config = dict(
    n_kv_head=3,
    beta1=0.9,
    dataset='wikipedia_en',
)
Below are experts of layer 3 (counted from 0) of a mixture-of-experts language model. Rows are named router (the router's row for the expert), up (a neuron's input weights, with its number) and show model dimensions 256-383. Each number is 128 + 32 x the weight over its row's rms, rounded and kept within 0 to 255.
After each expert's rows: "gets" lists some tokens that make up at least twice as much of what it gets as of all text. This comes from a sample of Wikipedia text that the model never trained on. Tokens count by the router's weight.

# expert 8
router [135 139 134 124 111  83 172 192 176 161 118 144  30 109  87  78 141  99  68 120 104 161 116 108 114 145 115 191  87 184 119  97  65 119 156 170 105 133 109 120 117 114 168 120 164 179 101 179 156 106 131  79 149 173 127  88 123 130 163 140 156 139 163 180 103 146 156 123 137 120  49  92 140 108 102 121  89 142 170  74 162 158 113 206 121 128  99 151 149 150 156 124  95  62 118 145 133 129 106 120  86 111  98 126 179 133  92 171  80 100 150 181 106 113 153 107 154 134 115  88 195  52  75  84 162 137 155 124]
up0 [128 140 119  69  94 132 130 163 148 133 109  96 125 104 171 133 158 105 141  89 153 145 156 181 108  76 192 126 123 119 138 180 140 139 168 122 121 134 172  98 158  84 135 156 136  75  93 157 159  99 177 125 160 125  99 140 134 193 111  51 153 135  73 110 164 126 122 106 125 155 153  46 173 155  86  52 125  59  99 125 137 127 139 128 133 115  94 184 103 108 126 137  78  87 122 143 149 120 116 126  98 133 106 153 145 103 154  95 151 104 168 166 143 125  78 119 161 109 174 184 135 143  27  78 159 103 146 149]
up1 [162  71 103 135 111  83 103 161 137 129  99 115 136  81 213 124 137 118  97 131 136 109 157  76 128 120 195 173 111 156 115 100  64 103 205 126 108 134 117 127 136 110 105 132  73 129 143 131 169 138 161 124 127 154 111 123 123  96 125 134 124 123 162 100 156 147 194 105  78  92 138 166 115 132 118 131  79 162 103 105 130 191  55 118 120 115 142 115 111 117 144 106 134 123  94 119 157 145 141  99 101  98 179 117  98 170 112 125  93 124 121 235 116 104 151  93 112 106 101 114 196 108 153 138 164 167  88 162]
up2 [145 112 150 150 152  80 120 114 145 135 173  74  98 147 182 150  86  96 133 126 135 157 134  93 141 161 103 151 178 148 126 116  55 114 168 125 191 167 149 157 108  97 125 140 122  89 100 150 122 126 113 138 178 111 152 155 119 145 149 106 183 122 107 149  98 172  99 156  66 109 161 145 107  57 111  78 138 149 153 147 123 195 122 117  90 116 127 110 111 165  85 127 120 176 157 181 167 141 109  83 147 126 150 149  94 139 125 101 106  91 112 117 125 108 119  78 125 133  60 147 173 125 157 137 110 126 168 145]
gets: ",", " a", " of", ":", " American", " only"

# expert 6
router [146 149  90 111 117  50 153 141 116 173 142 126 109 123 142 117 124  95  69 105  80 160 163 156 156 137 152 206  87 156 167  83 124 141 136  98 112 170  87 141 206 149 112 130 170  92 134 167 151 121 129  84 140 167 155 134 103 102 127 111 151  98 124 167 109 142 158  57 109 122  93 135  80 130 121 119 153 149 161 157 136 153 100 114 163 147 143 106 125  78 160 104  81 170 105 147 144 129  65 131 174  41  90 132 140 176  68 136  96 180 125 157 133 116 164 114 124 159 141 105 172  86  58 167 135 139 144 105]
up0 [125 145 127  82 130  99 125 198 185 194 108 133  53 119 155 126  71  87 150 177 125 183  89  88  93 161 121 171  91 107 113 138  87 115 114 218 135 105 124 123  83 121 148  92 171  96 163  64 100 128  87 130 102 125 167 150 139 121  79 133 154 156 187 117 112 131 156  62 131  94 157 152  71  57  89 129 142 141 188 124 141  96  75 167 104  79 150 165 169 169 101 130 192 138 141 132  79 125 117  81 152  72 120 188  73 174 154 139 128 137  96  97 124 160 121 104  75 206 120 161 172 120  65 139 155  99  74  89]
up1 [156 159 121 144  89 108 112 100 105 122 112  80 120 122 149  88 116 162 109 107 130 168 194 158 147 107 136 132  82 181 138 109  71  95 120  99 150 150 120 138 156 164  97 129 166 103 182 140 135  88 138 146 169 120 169 128 112 112 159 123 131 105 101 156 143 154 100  71  52 181  95 158  93 168 143  90  93 119 190 164 137 137 142 185 123 115 176  67  80 123 160  92 114 134  88 143 183  79 147 121 195 113 146  73 103 163 107 136 185 131 152 117  85 111 169  74 105 118 112 122 169 124 175 116 143 171  83 155]
up2 [125 158 134 137 104 137  95 116 149 136 167 187 120 149 155  99 118 118 106 115  77 167 120 143 136 201 199 155 120 146 115 122 111 132  81 203  89 156 162 118  76  92 158 172 129 163 118 105 129 106 140 141  85 131 159  95 140 176 102 165 119 156 105 105  51 126 165 140 200 113 159 145 162 103 134 162  86 106 134  64 112  99 137  89 106 195  80  41 179  65 169 147 133  78 134  83  98  85  99 148 130 114  63 163 175 139 181 140 107 151 204 151  85 168 133 123 107 181 102 133 159  91 165  95 146 134 117 161]
gets: " |", "0", "1", "–", "6", "5"

# expert 3
router [164 100  90 104  88  68 156 164 109 174 189 137 141 102  87  91 142  94  63  77  89 142 111 159 142 185 153 207 111 160 121 149 111 145 166 107  48 108 142 151 175  95 135 112 131 131 120 142 112 109 128  84 124 121 129 136 140 104 124 143 160 122 154 166 109 121 143 101 109 102 110 159 132  65 121 116 136 164 158 111 136  94 103  77 176  94 148 108 206 119 103 118 110  99  88  73 111 147  60  97 132  61 125 175 167 215 140 160  97 126 107 207 130 115 148  93 152 214 131  99 152  95  93 101 118 147 151 108]
up0 [188 176 149 115 134 123 140 164 175 203 129 117 127  98 128 150 131  74  90 114 121 143 183 131 128 156 146 181  83 158 151 110 134 131 185  84  82  95 125 163 160 140  87 124 127 162 106 142  53  80 146  33 123 157 138 184 168 116 144 139 152  61 161 205 127 158 123  96 142 158 129 147 105 124 101 134  73 117 106  53 137 107 151  97 122 147 154 163 163 166 163 153  87 121 180 105 117  82  95 133 101  33  85 133 126 149 145 117 128 168 114 127 144 114 134 132 135 176  96  56 148 127 129 150 138 111 123 155]
up1 [169 108  90 168 142 100  91  75 207 131 132 153  89  79 128 134 144 144 153 146 148  91 122 151 140 177 136 138 112 127 110 143 119 132 107 150  48 157 136 142 132  81  77 125  69 114 156  97 153 110 145 135 190 117 167 157  93 103 104 154 150 137 141 110  57 189 125 146 161 155 170 106 124  72 156 117 126 141 150 115 160 141 133 221 114 122 113  86 156 169 126  81 167 130 162 137 122 136 156 125 163 123 146 136  97 130 197 148 138 112 170 174 126 130  83 114 151 128 147 162 133  81 133 205  78 188 182 164]
up2 [133 161 143  19 136 122 183 223  71 127 145 116 120 121 124  99 121 106 158 141  89 180 102 160 141 146 159 156  92  89 106 138  96 169 114  98 118 150  73 142  91  94 161 170 129 147 134  97 133 125  74 155 145 162  97 141 109 167 153 123 136 164 157 130 123 155 175 100 146 106  48 163 120 135 101  73 102 145 158 200 111 116  94 101 176  70 111 119 175 124 111 252 152 116 132 111  92 100 113 117 120 130 146 169 231 181 127 168 111 119  66 163  74 145 118 144  84 140 121 115  93 110 153 117 170 159 129 124]
gets: "-", " |", "|", ":", "ing", "age"

# expert 2
router [114 118 105 154  98  89 139 176 161 141 165 162 159 133 123 153 143 131 104 132 117  97 112 145 159 162 156 149  43 150 137 151  90 116 126 154 102  80  97 179 191 173 158 141 156 129  63 108 111 107 133 111  99 183 126 147 154 156 104 137 136 131 134 123  56 131 148  89 114 144 113  87  80 126 115  80 112 122 138 115 157 197  93 141 115 127 103  97 136 113 130 104 109 164 123 181 156  96  79 133 131 144 155 180 140 166 105 136 123 177 119 161  67 168  84 119 118 178 131  82 162 119 148 145 108 169 158  85]
up0 [142 131 158  90  94 103 120 169 160 108 125 149 145 120 114 152 165 136  54 105 121 127 110 142 123 142 144 154  70 169 133 151 113 128 139 110 108  91  65 209 170 165 158 143 146 145  39 128 121 133  70  90 125 116  98 119 123 138  89  86 133  97 147 145  60 105 142 137 141 118  98  85  98 158  74 123 164  66 175 109 160 160 168  78 149  87 147 135  89 127 114 187 111 128  88 157 170 155  63  51 118 128 168 149 124 171 116 133 126  68 104 143  55 137 142 142 148 130 126 127 158 175 145 142 142  97 131 120]
up1 [131  89 138 182 106  97  83 186 158 106  94 169 173 159 178 172 194 120  95 123 150 116  93  76  65 116 127 137 136 105 109 123 122  93 127  58 119  83 140 152 154 179 142 126 116 123 113  60 104 195 122 163 140 124 149  92 144 175 139  82 138 140 126 151  53 100 121  98 119 154 100  24  85 143 139 129 134  73 166 162 175 138 131 135 116 144 125 162  96 162 111 107 136  66 171 131 130 188 136  69 127 153 162  99 148 159 170 157  93 164 144 165 117 110 126 148 154 160 177 136 142 174 138 138 121 140 119  90]
up2 [103 129  98 140 146 105 115 174 136 197  95 140 124 144 166  92 147  88 104  49 169 131  78 119 146 149 187 179  49 120 110 137 110 113 109 174 136 139 144 121 121 150 140 157 117  65 108 121 113 104 145  98 132 123 146 151  62 131 111 104 209 151  87 147  78 140  40  85 135 165 147 102  97 138 112 167  77 112 148 148 157 142 104  72 105 165 153 109 149  91 122  81 143 101 164 154 173 135  87  90 179 104 163 135 100 166 115  93 173 138  95  91  95 148 103 117 143 156 170  97 136 100 102 141 151 128 120 163]
gets: " in", " with", " for", " to", " at", " his"

# expert 15
router [173 152 145  82 132  90 152 137 159 165  98 134 133  73 139 144 109  67  82 124  98 129 112 158 143 134 162 185  89 120 138 100  61 114 135 128  79 125  76 147 170 169 142 124 126  78 153 139 127 144 143  83 128 174 162 112 119  95  98 121 138  81 130 163 125 206 133 118 133 140  98 116  93 116  59 163 161 116 127 131 148 132  82 120 155 113 152 169 119 138 149 169  93 149  98 110 124 119 113 135 142  76 113 178 115 166 123 163  86  98 130 158 112  93 163 118 155 158 140 116 158 121  87 124 142 173 144  91]
up0 [131 125  86 119 133  68 181 126  87 116 140 136  80  82 115 130 130 118 113 105  94 153  92 148 151 121  99 153 139 162 196 160 160 115 141 128  66 136 124 136  73 129  97 110 149 150 122  67 110  74 153 151 153  66 118 142 142 113 131  84 167 149 128 158 159 123 121 117 150 173 148 147 151 122 107  96 120 100 160 163 161 111  90  99 155 134 133  82 115 117 137  32 136 125 149 135 146 171  62  82 161 104 128 122 126 104 142 105 155 122  76  88 107 139 123  79 135 160  77 114 144 144 145  72 134  96 158 144]
up1 [131  99  65 121 143 103 136 149 116 139  83 142 131  82  92 135 103 102 111 126 156 130 129 171 136 168 143 147 114 151 146 156  92  60 141  99 117 125 124 137 126 169 107 107 173 100 144 124 136 120 146 125 164 148 151 105  93 119 133 115 100  59 161 159 118 169 142 130 102 125 124 127  67 138 129  87 142  81 167 112 210 140 123 120 168 125 207  93  95 102 115 150 111 109  95 139 129 159 143 107 141 132  91 151 152 116 128 142  81 141  94 132  93 156 172 139  52 112 127  87 150 108  95 126  92  80 127  59]
up2 [108 141 106 116 146 115 127 203  97 163 135  80  92 145 166 117  98 110 135 102 131 153 112 192 172 143 173 140  82 170 149 125 123 162 177 110  86 151 125 120  91 144 149 105 184  96 159 169 136 105 132 133 153 118 109  78 169  57  69 118 141 143  86 138 122 187 110 119 163 172 157 153 102 110 141  79 155 149 137 130 178 189  95 207 177 153 148 132 128  88 125 138  89 107 109  83  99 117 120 112 127 145 114 110 143 105 124 178 167 107 156 130  78 192 114  93  89 166  92  75 163  87 118 128 161 148 133  78]
gets: " (", " \"", "–", "born", "to", "("

# expert 10
router [197 121 125 141 147  63 141 133 114 169 136 135  76 143  97  90 145 104  83 103  74 178 111 107 128 185 138 177 128 151 119 128 143 171 174 194  74 138 122 158 101 147 167 133 155 100 111  89 122  75 138  98 177 143 130  97 140 117  53 114 149  85 152 130  63 149 166  83 138  75  93  70 139  84 108 119 149 180 167 101 117 141  99 125 163 115 121 138 151 107 153 137  87 108 115 103 135 155 125 118 127  95 103 182 173 140 165 188  85  90  89 156 127  86 164  93 177 156 119  90 176  79 131 116 112 155 123 120]
up0 [118 136 158 124 109 118 122 142  86 138 107 180 132 120 150 140 105 118  61 182  96 162 146 111 120 126 181 125 118 165 149 153 149 143  56 142  90 118 115 162 137 198  69 107 128 225  85 161 127 108 152  91 115 121 159 105 156  88 143  68 138 160 128 174  86 119  80  98  65 154 133 154  60 137 121 128 132 133 150 159 134 153 113 102 149  76 114 182 151 137 113 153 113 140 148 209 119 142  98 116 134  88  99 154  75 162 129 148 141 170 131 120 104 113 153 146 153 144 143  79 172 136 101 153 137 104 165 163]
up1 [186 146 101 174  49  99  84 143 111 131 115 195  91  78 144 177 103  88 135 100 116 126  98 154 136 134 137 111 132 106 150 172 134 194 192 145  95 115 153 134 109 179 125 122 157 124  74 144  82 114 154 160 131  98 100 122 156 133 136 108 119 129 112 145 135  76  88 138 165 122 184 128  97 112 180  68 162 157  47 155 166  35 146 112 105 109 165 131 126 142 155  39  93  61 127 138 134 134 151 149 169 125  83 137 130 160 138 139 110 124 157 128  96 134  90  50 170 112 179  97 133 156 117 127 180 100  76 141]
up2 [191 102 161 133  92  99 162 163 172  97 166 122 118 111 202 139 152 161 126  81  83 157 126 139 121 176 124 136 142 124  96 123  94 164 154 165 115 134  95 125 124 106 146 115 155 118 117 102 105  95 117 156 187 123 226 119 117  93 113  84  75 106 119 166 113 110 121  92 156 117 147 150 104 135 164 103 126 160 166 136 121 187  98 164 145 124  89 105 113 141 170 153 157 121 110 176  89 158 173 153 201 137 149 116 163  94 154 196 128 110  75 171 115 113 192  89 127 149 115 132 191 139 144 162 131 148  54 121]
gets: " ", "\n", " |", " (", " —", "/"

# expert 7
router [152 125 138  90 107  86 146 145 106 127 207 149 102  70 101 125 131 120 146 163 106 156 177 137 133 119 107 146  97 161 141 108 119 132 154 155  88  64 101 172  95 144 158 136 165 108 150  90 136 120 135  77 125 151 142 123  98 123  96 100 129  81 140 147 135 140 142  66 115 108 112 157 141 109  75  91 150 121 160 122 174 164 135 173 167 166 138 140 178 136 188 158 126 134 125 148 156  74 114  88 135  92 127 192 198 125  73 155 115 128 162 144 136  89 187 121 153 166 106 104 182 137 139 112  80 153 159  59]
up0 [173 102  98 131  78  74 162 122  88 169 163 135 118 113 146  82 165  65  87 134  81 145 140 148 156 130 152 189  92 172 142 149 121 127 113 179 102 113 144 155 130 158 155 144 132 138 137 145 132  86 129 117 137 123 142 114  86 104 105 120 146 107 141 117  87 136 130 119 114 112 139 128 154  72 105 142 121 158 160 130 145 149  73 103 149 133 150 144 129 122  80 126 106 139 103 100 138 182 121  74 123  77 144 140 157 245 142 132  90 105 116 139  98 102 144  95 120 162  84  83 169 137  73 105 150 132 144 162]
up1 [203 106  56 132 106 107 112 168 177 114 123 133  87 161  68  98 169 117 106 118 112 149 115  98 134 188 134 172 148 140  99 171 107 104 174 196  54  80 136 128  99 127 135 205  93 125 108 102 157  97 118 133  94 110 118 127 166 182  22  99 133 115 185 129  70 137 115 140 126  92 119 124 153 155 106 149 126 149 121  87 170 106  60 126 104 106 179 126 110 143 157  94 117  25 180 122  95 192 118 141 115 119 111 150 133 146 169 177 131  94 109 137 144 167 128 114 165 192 125 155 150 122 139 137 149 123 155 153]
up2 [139 120  71 117  81  56 121 167 151 141 160  88  63 121 188 151 112 110  88 128 140 161  88  98 132 186 145 191  96 111  96 145 124 104  89 116  57  89 133 143 191 160 111 104 115  90 120 165  94  61 176 150 156 133 138 140 148 120  42  54 143 131 143 149  56 107 111  86 146  99 132 142 111 138 114 126 106 135 180 117 100 121 103 125 138 153 118  86 127 100 142 113  97 154 124 106 161 129 109 129 146  98  85 175  81 181 167 148 137  51 129 154  98 135  70  99  91 137 175  89 141  99 123 157 149 130 134 163]
gets: " ", "ed", "d", "ated", " left", " made"

# expert 11
router [150 132 130 176 125  71 153 143 101 133 140 113 127  71 120  83 121 112 102 107 100 142 181 109 131 117 148 178 138 120 101 129  87 136 143 147 117 131 149 116 157 167 153 120 133  45 117 115  95  32 107 135 140 130 140  94  90  81  95 117 154 137  83 162 127 142 147  80 110 185 148 165  93 133 132 117 162 104 187 147 172 171 123 106 125 115 124 169 124 152 179  85 118 108 127  47 126 149 142  57 119  90 188 170 119 129 129  94 112 140 108 183 118 154 154  73 132 164  62 113 101  72  61 138  95 158 104  99]
up0 [101  88 109 130  87 103  75 159  95 140 104 167 101 137 111 105 115  91 111 124 151 117 106 137 165 180 152 155 150 144  92 158  99 117 211 110 108 130 104  78  80 131 137 136 157  99 100 105 133 101 170 120 121  97 162 138 110 130 155 162 108 101 153 161  99 136 140 116  59 124 115 102 124  71  84 128 142 158 196 139 129 159 128 131 164 156 142 155 104 176 121 144 146 145  29 131 150 146  47  75  98 121 167 122 186 116 101 136 151 138 106 102 135 158 157  89 124 165 110  97 181 101 133 100 118 132 113 101]
up1 [151 128 128  96 132 115 138 120 150 120 175 121  78  80 132 156 138 130 104 107  87 137 159  59 172 241 167 158 127  93 104 156 118 137  91 119 144 104 160 114 125 131 122 111 183 167 132 148 113 135 132  95 124 136 109 187 192 197 101 106 137  95 147 151 139 160 137 116 173 119 116 119  87 107 137 119 107 134 105 130 131 197  72 132 103 126 110 128 102 146 112  91 109 129  43 103 164  90 149 174  90 126 131 185  87 114   8 102 140 194  97 149 122 155 115 122 109 177 162 118 138 112  77 149 133 141  77  73]
up2 [119 145 166 116 127 107 107 118 151 132 119 170 133 141 162 205 183 153  84 120  90  99 125  81 151 148 181 152 122 147 166  96  92 100 174  69 139 144 105 107 147 179 160 106 132 124  66 147 158 161 152  77 145 151 146 112 126 129  97 100 143  96 104 181 121  98 102 125  93 129 105 126 143 142 148 116 139 146 140 138 184 188 132 160 117 124  91 157  77 108 169 126  79 209 137 150 175 138 151 141 153 138 152 160 116 121 105 106 124 145  67 168 137  80 140  99 171 100 144 141 157 122 157  97 117 162 119 142]
gets: "\n", " =", " from", " on", ";", " at"

# expert 13
router [144 109 102  76 123  73 126 111 138 145 111 169 136 114 103 146 170 101 151  77 158 159 143 193 162  74  98 164  54 194 187 102  63 153 155 126  88 167 117 115 175 161 136 147 101 131 143 151 132 104 122 121 129 208 206 143 121 141 116 108 134  74  70 139 116 113 195  96 137 157 129 114 127  87 134 104 138 103 164  90 169 145 150 131 146 208 155 114 175 166 150 144 112 171 133 115 127 124 100 105 143 107 137 135 177 135 122 144  95 125 117 133  95 130 139 135 106 132 106  66 126 120  83 104 128 157  90  91]
up0 [215  85 116  85 107 102 156 171  83 158  94 113 105 102 101 136 142  94 109  88 124 124 128 136 111 158 187 177 128 179 133 155  90 157 155  55 136 153  77 168  71 162 168 119  60 126 135 117 128 144 113 125 101 141 154 114 164  90 116 179 150  76 229 123 119 146  87  79 159 112 118 134 141 107 117  63 160 159 167 110 134 146 110 141 134  98 190 133 182 183 143 160 114 119 104  85 103 128  89 148  96 108 106 112 141 104  94 137 122 143 120 169 109 100  95 102 133 157 110  94 109  94  67 136  95 115 110 121]
up1 [192 116 190 124 118 103 123 130  92 113 154 117 122 105 142 135 187 115 113 147 122 157 129 157 101 110  92 133 180  70 154  89 109 109  97 159 148 150 112 187  93 184 112 113 110 108 135 131  89  98  93 137 174 122 106 120  98 105 155 116 122 156 143  98  82 176 107 112 170 139 160 141 173 174 110 188 128  76 122  80 103 129  85 102  68  98 108  92 135 118 149 134 113  96 149 104 136  88 126 139 162 122 133 155 104 128 119 175 101 117 154 124  97  86 119 121 148 101  65 123  88 152 128 108 156  96 138 100]
up2 [172 114 141  83 166  66 112 147 123 151 108 117 137 144 127 114 138  69 144  82 123 111 123 128 209 111 160 143 110 114  83 207 175 151 146 134 115 127 110 123 137 186 109 171 187 120  69 140 116 153 101 120 146  77 106 125 124 129  80  68 128 145 116 118 119 116 137  79 164 118 108  93 132 124 136 136 110 133 153 107 142 122 118 123 129 140 104 149 142 140  96  90 136 127 123 168 142 162  93 119 118  68  88 173 179 156 105  78 108 103 119 145  85 151 114 131 125 150  46 108 173  48 131 142 130 143 142 177]
gets: ".", ").", ".\"", "\".", " film", " number"

# expert 1
router [158 159 130 111 127  64 140 157 127 163 134 101  59 106 121 122 117  98  89 150 134 193 131 123 105 153 141 188 101 159 120  83  84 124 164  86 103 132 141 112 127 140 126 145 132  86 103 125 100  89 161  89 139 189 156 111 115  85  88 110 153 149 131 147 127 180 186  77 140 117 101  97  97 124 107 100 112 145 216 107 162 191 143 124 139 186 168 160 161 145 185 182  73 134 133 133 137 122 101  91  89 110 127 150 136 142 138 136 105  67 113 176  69 101 164  83 119 169  97  93 162 113  70 124 133 137 115 124]
up0 [142  78 111 144  98 108  91 197  90 151  71 148 157 122 154 134 157 111  76  85 173 108 124 147 156 133 145 114  78 132 127 193 142 114 142 121  83 108 101 164 215 133 121 106  81  79  83 111  96  82 176 110 103  91 111 158 158 117 124 122 146 130 121 169 101 100  67  96 131 118 148 130 162  93  74  72 166 148 176 168 178 139 138 114 178 134 118 119  80 145 108 133 158 164  69 178 162 151 123 184  94 130 179 128 126 121 176 122 102 141 122 146 134 104 118 132 130 157 112  61 205 111 118 117 139 117 139 110]
up1 [ 87 177 115 137 130 138  85 148 164 145 114  93 156 110 146 125  90 134 163  95 169 117  93 175 204  88  62 112 131 120 164 132  90 225 163 153 139  75  98 148 162 144 151 128 101 121 114 166 136  64 153 146 136 105 102 157 135 135 171 148 122  16 131 117 100 119  95 131 130 136  97 158 161 145  99  78 139  94 138 117 158 152 110 130 142 251 162 116 150  99 134 178 155 162 130 164 185  99  85 136  90 136  62 100 126 101  81 181 116 128 113 176 122 160  82 100  97 160 136 141  99 144  92 166 163 112 132  57]
up2 [124 154  96 100 110  36  89 142 112 126 133  91 144 117 140 151 169 164 108 128 186 184  94 196 159 127 122 176  75 165 218 190  74 154 160 113 115 114  74 110 174 160 157 125 131 140  62 144 121  92 132 120 108 126 118 153  59 124 142  75 116  98  79 145 123 128 129  91 189 141 141 146 110 133 133  90 178 121 147 144 148 127 141 114 139 144 166 109 138  78 125  41 103 168  95 105 124 166 116 119 163 120 131 173 116 154 125 102 130 151  98 133  58 135 204 119 157 115 123 102 163 128  91 106 145  92 143 120]
gets: "1", "0", "9", "2", "7", "8"

# expert 14
router [148 143 121 105  79 101 146  98  90 142 152 185 103  52  64 147 162  75 113  76 126 121 127 142 194 142 117 163  69 132 138 149  97 111 164 158  50 126  38 160 143 117 181 137 168  99  85 170 125 124 125 134  96 165 144 183 109 109  52 121 125  95 169 209  82 209  71 109 196  97 104  89 136 153 109 118 146 118 152 109 127 156 117  91 126 137 167  93 143 127 161 155 113 124 112 157 141 139 104  36 107 101 123 155 170 153 104 105 161  82 125 165  68 107  94 105 164 109 109 107 118  61 122 138 144 151 114 135]
up0 [130  95  92 156 141 103 144 126 161 127 129 167 144  94 145 152 111 105 123  97 129 167 157 150 156 158 172 155 151  91  64 116  80 129 128 113  41 138  83 108 178 116 132 115 135 149 108  55 115 103  98 140 148 166 112 139 127 154  62  91 142 118 116 112 132  97 180 115 189 163 169 129  64 102  71  99 146  77 129 105  88 124 147 100 103 110 153 136 163 139 158 126 131 113 157  92 156 107 152 147  97 118 143 176 167  64  81  82  78 181 107 144 140 142 108  88 131 174 136 146 139  77  72 104 114 203  66 109]
up1 [142 162 155  92  72 115 165 124 150 136 146 144  85  99  60 124  83 139 137 148 139 180 199 122 115 142 102 137 121 131 190  29 101 173 141 157 165 118 125 147 163 141 136 127  67 136  77 127 126 146 136 110 176 115 121  46  93 144 145 195 168 108 103  88 117 192 159 109 138 129 122 155 104 117 128  86 133 137 121  82 128 146 152 145  58 140 135 136 145 135 176 119 155 176 125 126  88 148 122 173 113 146 187 169 108 113  93  69 125  84  77 154  85 140 172 153 115 150  41 127 115 119  79 134  96 154 142 167]
up2 [ 96  84 107  95  64 124  98  88 129 140 161 196 160 123 140 152 174 122 142 152  43 145  97 113 185 110 194 145 108 104 150 187 133 200  97 193  70 132  65 110 160 165 165 139 139 167  80 152 169 141 133 133  72 128 121 146 163 113 100 146 119  91 153 113 130 112 128 123 170 107 116  84 157  83 115 161 121  75  99 107 160 155  84 195 113 122 165  83 146  86  94 146 153 123 117 164 111 155 177 109  89 131  73 156 171 161  99 150 180 106 126 153  70 148  88 151 106 119 158 130 154  88 127 176  78  95 174 147]
gets: " as", " is", " was", " by", " to", " also"

# expert 4
router [143 117 104 113 103  83 162 157 171 185 122 110  80  88 103  79 129  96 134 107 116 136 185 164 121  98 115 198  71 181 166  90  60 108 132 151  70 138 110 154 175 142 115 134 140 114  89 194 163 139 164 133 162 161 196 145 104 101  69 114 116 127 125 110 113 189 160 124 116 109 112 154 119  93  59 125 105  95 113  94 144 139 160 124 114 149 132 136 165 134 143 164 137 102 138 145 188 122 117  98 110  70  85 143 140 197 112 117 152  84 157 151 103 115 118  78  95 149  98  91 109 109  91 180 166 101 147 109]
up0 [117 164 150  97  95  91 126 148  88 115 163 130  87 123 173 113 110  86  80 124 165 145 124 139 130 182 148 128 110 119 141  81  80 101 110  93  94 162 124 134 128 161 170 137 108 100 102 110 100 155 158  94 120 159 139 124 163  93 135 124 162 174 107 117 100 166 170 126 143  72 137  88  96  96  90 156 214 129 132 103 146 148 118 117 114 123 117 141 122 165 160 167 145 153 111 125 126 114 118 149  79 151 173 187 186 169  85 148 121 144  73 138  90 130 150 138 150 131 198 125 125 133 117 130 132  95  84  42]
up1 [124 124 132 151  85 114  85 137  92 192 121 151 158 149 177 105 143  93  82  58 158 116 140  93 129 131 183 150  99 181 133 102 103 129 172 147 162 131 147 121 170 117 154  94 145 127 129 161 148 132 141  54 102  84 120 122 147  68  92 120 181 184 157  96 150 142 143 112  67 130 168 187 164 149 152 135 178 149 104 116 169  73 143 157 160 161 150 163 127 157 123 148 100  44  85  86 149  95 117 147 119  97 117  96 143 126  91 120 115 122 208  89 117 180  64 143 108 125 125 151 153 127 111  85 123 118 113 142]
up2 [135 120 108 122 162 113 183 180 130  92 109 163 153 104  72 167 123 178 136 151 145 166 145  92  76 130  95 128 157 107  81  99 109 150 126 158 162 139 153  80 127 138 108 127 181 114 113  78 162 122 127 180 165 168 149 175 113 206 143 136  95  46 185  96 142 103  84  65 116 181 119 149 142 109 108 100  99 156 102  74 102 150 137 109 144 137  98  92 119 114 132 166 128 140 141 154 148 189 120 121 160 163 125 157  66 109 119  79  39 143 163 146 114 128 144  78 201 116 110 167 166 176 112 145 108 109 126 152]
gets: ",", "\n", ":", ")", " –", "-"

# expert 0
router [151 169  69  92  76  94 176 192 123 129 137 165 124  90 183 132 136  82 101 122 133 208 211 150 135 159 171 164 110 114 130 140  82 138 133 114 119  98 158 152 121 172 190 143 174  78 150 112 102 118 190 114 138 161 125 166 135 111  99  96 141 136 123 123 120 154 111 109 165 124 148 100  82  71  98  75 125 110 127 119 134 106  80 126 149 130 155 155 157 125 115 129  72 105 115 140  98 131 120 139 113  78  80 154 145 156 139  93 136  95 102 149  48 142 152  76  57 160 122  93 163 125  70 103 185 118 150 150]
up0 [192 145 123 146 137 101 165 141  98 117  95 141 134 149 187 161 137 126 156 137 127 164 122 130 111 122 124 157  40 140 155 111 107 124 129  99 152  96 105 134 130 210 127 135 129  94 174 103 100 140 107 191  73 152 117  72 107 134 158  72  84 169  99 146  80 129 169 118 119 169 117  80 103 208 142 161 129 104 201 172 123 115 163 151 157 108 176 181 122 133 110 110 153 178  81 155 110 189 118  73 162 106 155 140 112 150 156 158 126 146 102 140  94 138 144 121 108 135 106  94 181 129  96 169  75 125 142 100]
up1 [105  96 133 125 114 109  79 142 110 125  91 179  67 121 119 129 136 123 119 107 117 110 112 114 148 181 201 126 119 145  78 143 104 136 176 145  93 154 136 169 131 183 113 164 129 111  49  85 108  57  66 137  95  91 178 125 125 135 101 119 110 110 139 127 119 139 150 131 116  96 187 133  91  81 127  63 147 110 125 109 172 122 118 128 160 120 198 151 105 148 163 109 111 139 169 187 156 155 126 169  77 126 111  88 118 109 155 141 112 157  64 119 144 170 134  85 171 176  96 135 159 135 124 132 132 142 139 137]
up2 [160 158 143 121 135  68 181 120 110 137 135  78  68 107 120 107 218 118 112 173 149 177 174 188 144 136 150 166 120 112 135 131  87 148 111 139 106 105 140 132 162 127 158 130 165  46 107  93 135  83 167 104 132 188 112 111 110 105  79  85  76 119 113 128 124 210 146 118 157 159 127 118 134 112  43 113 141 110 134  99 167 133 135  82 151 181 130 155 136 113 104 106 107 135 115  81 119 124 119 119 165 113 185 143 108 149 121  94 125 112 109 145 122 142 161 113 129 204 111 138 111 108  96 119 150 150 121  29]
gets: " the", " The", " a", "al", "The", "'"